python train.py --n_layer=9 --d_model=192 --n_experts=256 --experts_per_token=8 --d_expert=64 --d_shared_expert=64 --activation="squared_leaky_relu" --moe_layers=[0, 1, 2, 3, 4, 5, 6, 7, 8] --router_score="softmax" --normalize_top_k=false --routed_scale=5.66 --balance_loss=0.0156 --balance_bias=false --router_logit_norm=1.0 --init_std_router=0.00649 --lr_router=0.00187 --vocab_size=32000 --norm="rmsnorm" --norm_eps=1e-05 --tie_embeddings=false --optimizer="muon" --lr=0.0123 --beta1=0.9 --grad_clip=1.0 --batch_tokens=[65536, 131072, 262144] --seq_len=256 --train_tokens=700400000 --steps=4882 --dataset="wikipedia_en"
Below are experts of layer 4 (counted from 0) of a mixture-of-experts language model. Rows are named router (the router's row for the expert), up (a neuron's input weights, with its number), down (a neuron's output weights, with its number) and show model dimensions 0-191. Each number is 128 + 24 x the weight over its row's rms, rounded and kept within 0 to 255. Numbers have three digits each.
After each expert's rows: "gets" lists some tokens that make up at least twice as much of what it gets as of all text. This comes from a sample of Wikipedia text that the model never trained on. Tokens count by the router's weight.

# expert 224
router:117157176122134148138142113126095081139117088140095154161122136152147116176129117127131089156139111146119125125135157128129126115151140133134109125087126136120122160117110131092087130148116149132149160139097142152094115157139115132162133144141111126123119088102095089143090127083142109092129120137081157178170148157103175090122123117155152142098122156148137167151144166166115108138122112097178172160114165133102116096116087120124110137154107095116141104101116129176153127106147160120168152107155122148160165130153160119123138080120138093163149118110096126170089111103135134145
up0:120123141120140138069122150194130119159122154111123097122148153157159148134099144112118136111108143138170167093173078149131121098108111124107093165133126116121108160153150106135159134126089117176109116133122158148158145113099134094108048116129119125114145121127092167092106132103183119150162116137097172151105114124087130136116133102131119144148126133118159157109152121138104098117099073186083126183121140132133116125105132178118145118142128127117144118142135104125120107128114090141143149119123135127193089151122102128124129136156101137141153154126103109107098115148128154155
down0:119104131093128174149116101098117153165122084125129138111090109144133089115162171114107150116108139174116126115130145102077136122140122151150127088119168146149108124150152151116167107120151099146119092160178102115072115138115116136125103108108120119131110083171085123120101171089167108108094162156110134131127120140109149124125123140126122095150131090150170128156154143145101136082087146109108129116147104110115125135166141146148128173165162127161155153141158145124096129140112100112136140141132174158118116120104116105120151157125137096107073104170113126088094119093146130125
gets: "o", "a", "co", "ta", "ca", "ma"

# expert 248
router:097109099095134124119107088144168157156146141131134164174155105105124144122168149106118149170141162146105149148127113117120123134096107123132132137133138175099091101145107118133095130090071099154132164186091135131136096107152094123108111125092146121138124146128135142131074114155133121152159093121122184107138089130107109117146094113086128113129124112087122120148101112104145119099120141133107169138147112112169120084108182090119110099143150119130164159091093107145186113124115130103083113130124098107158100109143129154108130141158140156136114099150107100106148159121155117122
up0:154102119134141122172112127105114125121143135134122116126098122104148138119090118130141129070090098162137125155111134108124161180102091129127119119123136113118139153147167074127098123152120138148122160117138115121159122108122087129101123148115157146094150106101135108149126112143147122142143091095178134119143174147102118108119088186132167161134125091116138156128085109137108203133106142175117108082105089123132113135101111126163151113110148132139155134137130081140130109154119121082186132081127138126123096161111152143127143172115117125101118177075109139170130129108102114119
down0:102120126191117089107106086109124179155119116103140132099081117150135156129097150137122133120140120131141104131148135143143128115121121164084162161096124140140171120136172096083149144130127138122106141085127116129121126138154165148097103108108120115149107165137138124111111097075152118126114128137103133114114145157123121130094104086117087110144115144153125168160091160106107158142087142174118135118173103113147125100150114116148153110153133115122182175112156098098140085174115070113128156125151135116134093106125086133112156141115171138111124110082094123118145170119127124108
gets: " the", " The", " a", "The", " his", " an"

# expert 231
router:144115144140144165143141143137083148142167129140126128099105142134114143134103124138145143113167129126103183073114165115133125161158091135133145107109182101172126129139098136143157098142175160114115117115167117148155152149091151122105171126138083079100126100166151122129144111135105150153091137166136089148146139145115116108137162151117093160143098176124097148147122165132116131123128153134117112090185157157106147157113152160157124129137084143128095143175150169147092131140155138118127126147144176139149157117117123146104158084131139127161110121135108143141112147134093167119
up0:149105148125098095130115148130110140149129152141119127130132127074152123121079160113122152120111150062090196120176141120151096123121088127127171101122118119124136143144107153141128094142155101132145135132145128130104130103170123121149108143120121134092100115132140122121117149093143091121142085127135133143095093100108088108130103121179133179133094172088184125151167164183125130119130095135110134149074138154150119152145131134089142137099181113121139159141146116138160083142134114071149159088139122124098127112157135123109112139112134152127161135112154158141130136094131159127
down0:110117117099151112145109084139114132111105135099133151115094158147172138167151126119126141100142139148112212170133120133152153137139156151118109115132152136109120122060129139129148124150130113150133120116134157139084145111127133137091141087118130112161160102158150106162166114098110118149131161144125107105089137091134125120164107125066125096115129099130136144109150126126157061131146136139105130119104140139113173150201127128127093174132204149125129154118136123116102138118114100165102143139123123148146112107095135148117133094105098099086121122103139148133148143170091141129
gets: ".", "\n", "==", " ==", "===", ")."

# expert 0
router:153117076153097167148106131143099166113078154126161098114149166158137095115166139131090112146144117160130086115121149094137122145174156074134072150107155121083104132116165101107127120144135146151161113105136107133117121120120136151131137107153128142122160102113153124106128151136145136116120097126134119135161140140118165172138074136135114137149120123103106130107148115120140134174121158130091152164123154180149146136181149156154142178121131124135124137164121143132138136132106147097166151120128070137126162132093112128110159106108135114128135172164164138110152115062096111124
up0:102103126154128128114127159116113122164092124118164121098150126143179093138141139147132153091125159128126158205139138081130095095109148119134080135167120119082125122151074100091128118112145147133123107103129130147125117181147112153146173123118140134129132110148192147125156146089150127138110157118107104198106141092120106144120111119123116116118083122108107146101099073118101157121132101096133113120104130111127129164127100164121130144154135130121130150101132138136138149145110127114169124116137128111130163108118126159146144109112138104087124105068130121104187136157127185109
down0:113124172128153135120149088133142139129157148126148161108174066100124125145146122102134117071104107171116113117122116182124090111132137146159170114115127151162147142159132150217119092115094142142150142121113146128124113086119112114097145135061140125119115150140104158097108109130145104107126107157101111135094137134148125140098118129149156122107094145138112157180138110129102123052126114082139112099136107089122124133095115067143130123145118124155150125132141099116144111128153141119133131116160116140117126153148109147126097156163123069145160108119103128134121156155122113159
gets: "s", " people", " members", "ers", " children", "es"

# expert 54
router:157122171144159165139099151144123155112168114083130137116154137141169134099124172106103100083166131089108125133137108121180124099111103132126101167110110122139137139139098165105167101095147088123159142116158140101160175129143123106158147117117177117099116105119111137136170137139117131111109167138102122160146157129113128101119160128120141140132090148131135126136127104153111101168162161085151113091113140165091118145110170167134120126138094127108098106137127135130142158158134099107138090144121161096094140135107124090137111105114135158136094120138097096187087118099092106108
up0:151139135150142096099145150121157113176095153108121136092095167089119103129116147164143113135060181148154190115138098102148101134167166130105117123136128088106139165105152141145121109135133159160138162155125152159137116111123106158160121092094109088111130145116134114133128148097143145122126131151151132142124122154140147135128128125123136086131132126149178125107121169122161123124156152117129131113152152073114112173119140088157156172102118188153156171096125139166163124095115134112094137150130126125114150120090135122144150112163143108099143074144123140137129091107107106155
down0:121137145127098123108125150143172122143125114125091137135132155111078080121133160136182093144115136143177131108158142082125120105153139138077126178129093151158163119133137120120122098117161135139148134123111119097086114098107149138123149115136137118119127108132150103134057188118134121112107131173167131128155127147102106135110163138133137107098119125175165123126118135139159169111128167109110158136139160069114093143128079130164149155086113104129122118159147134104140145084131146105134109143169107168102152138141173129164097143111142127136105145153112133144122132129114094185
gets: ".", ").", "\".", ".\"", "==", " =="

# expert 222
router:123152136182152134084143086127142128138132129129098150112132146119151168113113108158130142088120118118117155150095151151157168127148091154134146110096141107158139116130085165094134139115160119135160168123121145157109147114133139152102133109140121095153159145154099095112150095124108092167090155117102118145132134092143140105158149089101182122144125151132141145089117093156098162162137158144157128121150097136147130121161117128142161128139110146110113153101116108086151142104137128159165126157159157100126133094098183153095130125144117179132100124092093114159119107161078162103
up0:152086101138133128143138135099147111150100145109104132117148132145115124108113082104180138098123140121134120135132155128148139156169137112123118132112125124105120119123126111155147114125141121109179121148135162065109152134184093120125161139106147118157108089099183163140104128152153168153157114160123135124110164169180147116071116139123096116131121095126192129104150129124142128110103162149164123137139141120151112139115165148113136160139042144102123127090114159130160128122069112146120113138129112112070114123115126098135145143135125139122110145120112134177134184098160123131
down0:128114133126091108116118109144125100092182154124168143144140148141144118133105168131138133104133180143107116131092156130138164107125131135121127125135090156145127149144117114135153115157119170112083144089121110124137103101096114125141130115170152135171128189165133150061109144126137128125171117116117160172108091164128116128167122105123106172137142111143143125129153122157108140115125142127153156096143169124150132145198093120087154145126140075132159120122128131081122176139134107122116110088113141077177165137124118153148088108143129127129116168104148156108116098128117104094
gets: "==", "\n", "===", "====", " Country", "In"

# expert 159
router:131138155086106118179166138152110089132152114163074139118151140118141147105088124140147092126112119164142132134118129121168141135126143111128076165099115146090146146115085167102152099092072159134128113135163116089103125167116135185152155121134149083117102102161098099117162149128110142112115111148156123166143129137110138132125162131093165124118154102140152118157112158133137140124125130088165113092163140099132126133091082144105118115126107104118156126111134139164157103117127161156133149093169115165122148125093165110118159091072111126162134130141149149147129151129134108133
up0:152128126088106127147158152114164137107140142140130117106117101134116099139151153144124143119102139113150153120122106121123160058155125138126109121137158145137137161111154159099115168151143142115106109131168103130109133111108136176157154089113122127158105165152143144095138145104144148153118109110103153118147137143193137144093179096138174163114114148134120134129118101137121097086088117180110142118109095126143097149160157118104129147115146112176123148134120144149156134126132130128115140166121112094146129087118181146105149133084136102069125172148122190171126169107113141168
down0:129139112139094122129153148067150108110118118174133165087101120132162122133150148129144147141085130158108118137132128120084127113136103130123118131111144203135096109160106111124112151139101148151154203113119130142154138091099117153153099069151129102144120123094144128076165127149121115137114122113117137107142131098127100112105119118150086097118116152162163160088185130152144130121107132148124100140108113119128086082161159153133104114127170153137165129128111162132135118113130105107116104126166128115132119155109157158143150101159128112093126119107164110073087141133125177116
gets: "a", "ia", "ta", "ma", "ra", "na"

# expert 204
router:136125094121113113121117098115137138113083128112141091153124113139133111095165148134130092130125155122118133114121136114124126159143129105168126153122113141107142148076131142135087086164103173164168146089126121093087104121121095116072124147132115086146123093136152108103076114114135104110125094143127108100134139160083114166137115144140185171129137153130141147140132130106151120182110142120137130092129147102132124110145098116132124100101118128154162095154106146132097145140127133090205108130145151097115142166114102111133119134105137102156159126056150175129120139086103117164
up0:142101115121126090141156085121112102129123167158128161152156135090120138098149143106154130157131109115146165138152132114143151115138124124131116109095145087112121147166095113132108162150151139092137136149144139102177123129150157140137141181152152219109148113093164141122124115151161160090135116141112161128063109145119172149116132135104149130152137107132159082123179139106118070130124122085127144121114157100156111105145154094101139131156154127121142102128074109146143105156119094112128125116132121158155142138127151113151133141147159125144114114152086078135157141108168128106
down0:090119101145112148135147114128113132212163125135082129094104129158062113110144157086134121156120127136090140121127101128119109102127072131114131148134141124109130175122135130134122132134074147135141158117133125174100137167147114098100131128105158122152140128088144151172123135134115175099114095174149112185149104131130148126108137122126124095100150135111112120137126146112195128074138119121135121105113148121178138124141098140105094125128140139115112119164142108112121168131136084112113154125077134076072122154104150130105130135140113137134112090131127135096157109110162107099
gets: "n", "s", " part", " member", "es", " him"

# expert 149
router:101109118109148097125116083142131119165149111160127186122134132100109136161174118115151172147130125134112159139115150158107129136119103103098165127129125171083118105114131131126103113110076122144143138135109147170180099099138133145139129121082104140108150152150123141158079134129134112127143073108160184100186123168114103097147127146100102138152103142126118158139095124089142130112133141141147145141154133095160139106153170128124101099147138118127133157111128123134166100150096124075134076121132127099134109107132109145133141102174121180159153107144093127152163136157154104109
up0:094113154086143158171128154115136154151113106116097127127141098140094175128118085115125122089120144121177175143134134163163103140141127136122157137137141110137154182173082120129105114146143151133119131109139154114173151168141143116166148145087092103129111091123147154144144108179119090135123133164157153111114154112135160148109111137160091147121081152148167118134113124130140124169151114147192131143099105115128103178070152108121123143139107124105116128074156150116128155132114152122112151116129126113160119144102114135166143134121139077111137134114098156130119153094160135105
down0:160132125158086172116134147101136159147109113126141129130125128104113108142120068131143102159121117113128156133146137120144116134123128134094125082126033119159124082092106181102114090081140149110167119104171142103202104112134120137135129133134130140134179115135108113173154075144113168105133120128110131137104105158132101092081135100108181122143122131130141136105116128149142144083080129132151149113132119120145164125108123138143105131091122139102150132114162108144114115125154149101112155105123112116112088130136152102138122077178122150131148156158124133121150103149109127144
gets: " The", " a", " the", "The", " A", " an"

# expert 207
router:105127146111087167132116137132155136109101164167122159132138170134122105118162143119162154084105122121088129114117136127102128142135144158128138143077163125170102133088162078165127106159168124155109135105141127110108128096129094127111128157104129167160110107111132174123101124136126128112163114132130151092130134083148123146138123121161129129160139134146120152095119130107163110188095085128157109147096188130115133106134106132106160135147149158146113119147112115108121101119134113072179146156119130127126162109128110124076140169119127137120146148071170137099107130083093106161
up0:119119127136100124142128129164150104138137131107098164113120127134152114124121125113125099143149151114120126162091149112116129131081148105106151164097095138128133113165136131137148096130121125104124159175123102142114151124085087128155084126027175107095136132099146152127116123144111143151100111123139128121146156144144132112131112112139107124117152119159106123138138109080094135129156109153138117172111105140153144123137168053127113168145088133133138127134120144098092157101140132120112122150137119127094065154119147113160174152139168144113120150104115108061101084130091147169
down0:142143137095123136109131137135115122109170097160132149170111149123171156136087093146110131134095157106094133109126122133121149138137182106120138123142113087155119154142157114157124150153151163155108137120107135122074167119134149132165133145128155168065132116117098139132150140099106102159088190150104114132087133102126150132116125099151132157144160128166100127111084104081120125091123166122155127159089127100130091154142130091127137114140076115109168161163143153143110124147129115127130123098134077129114125077163139138124146139150108109099095167154108107081122144154119119128
gets: " out", " up", " over", " part", "s", " under"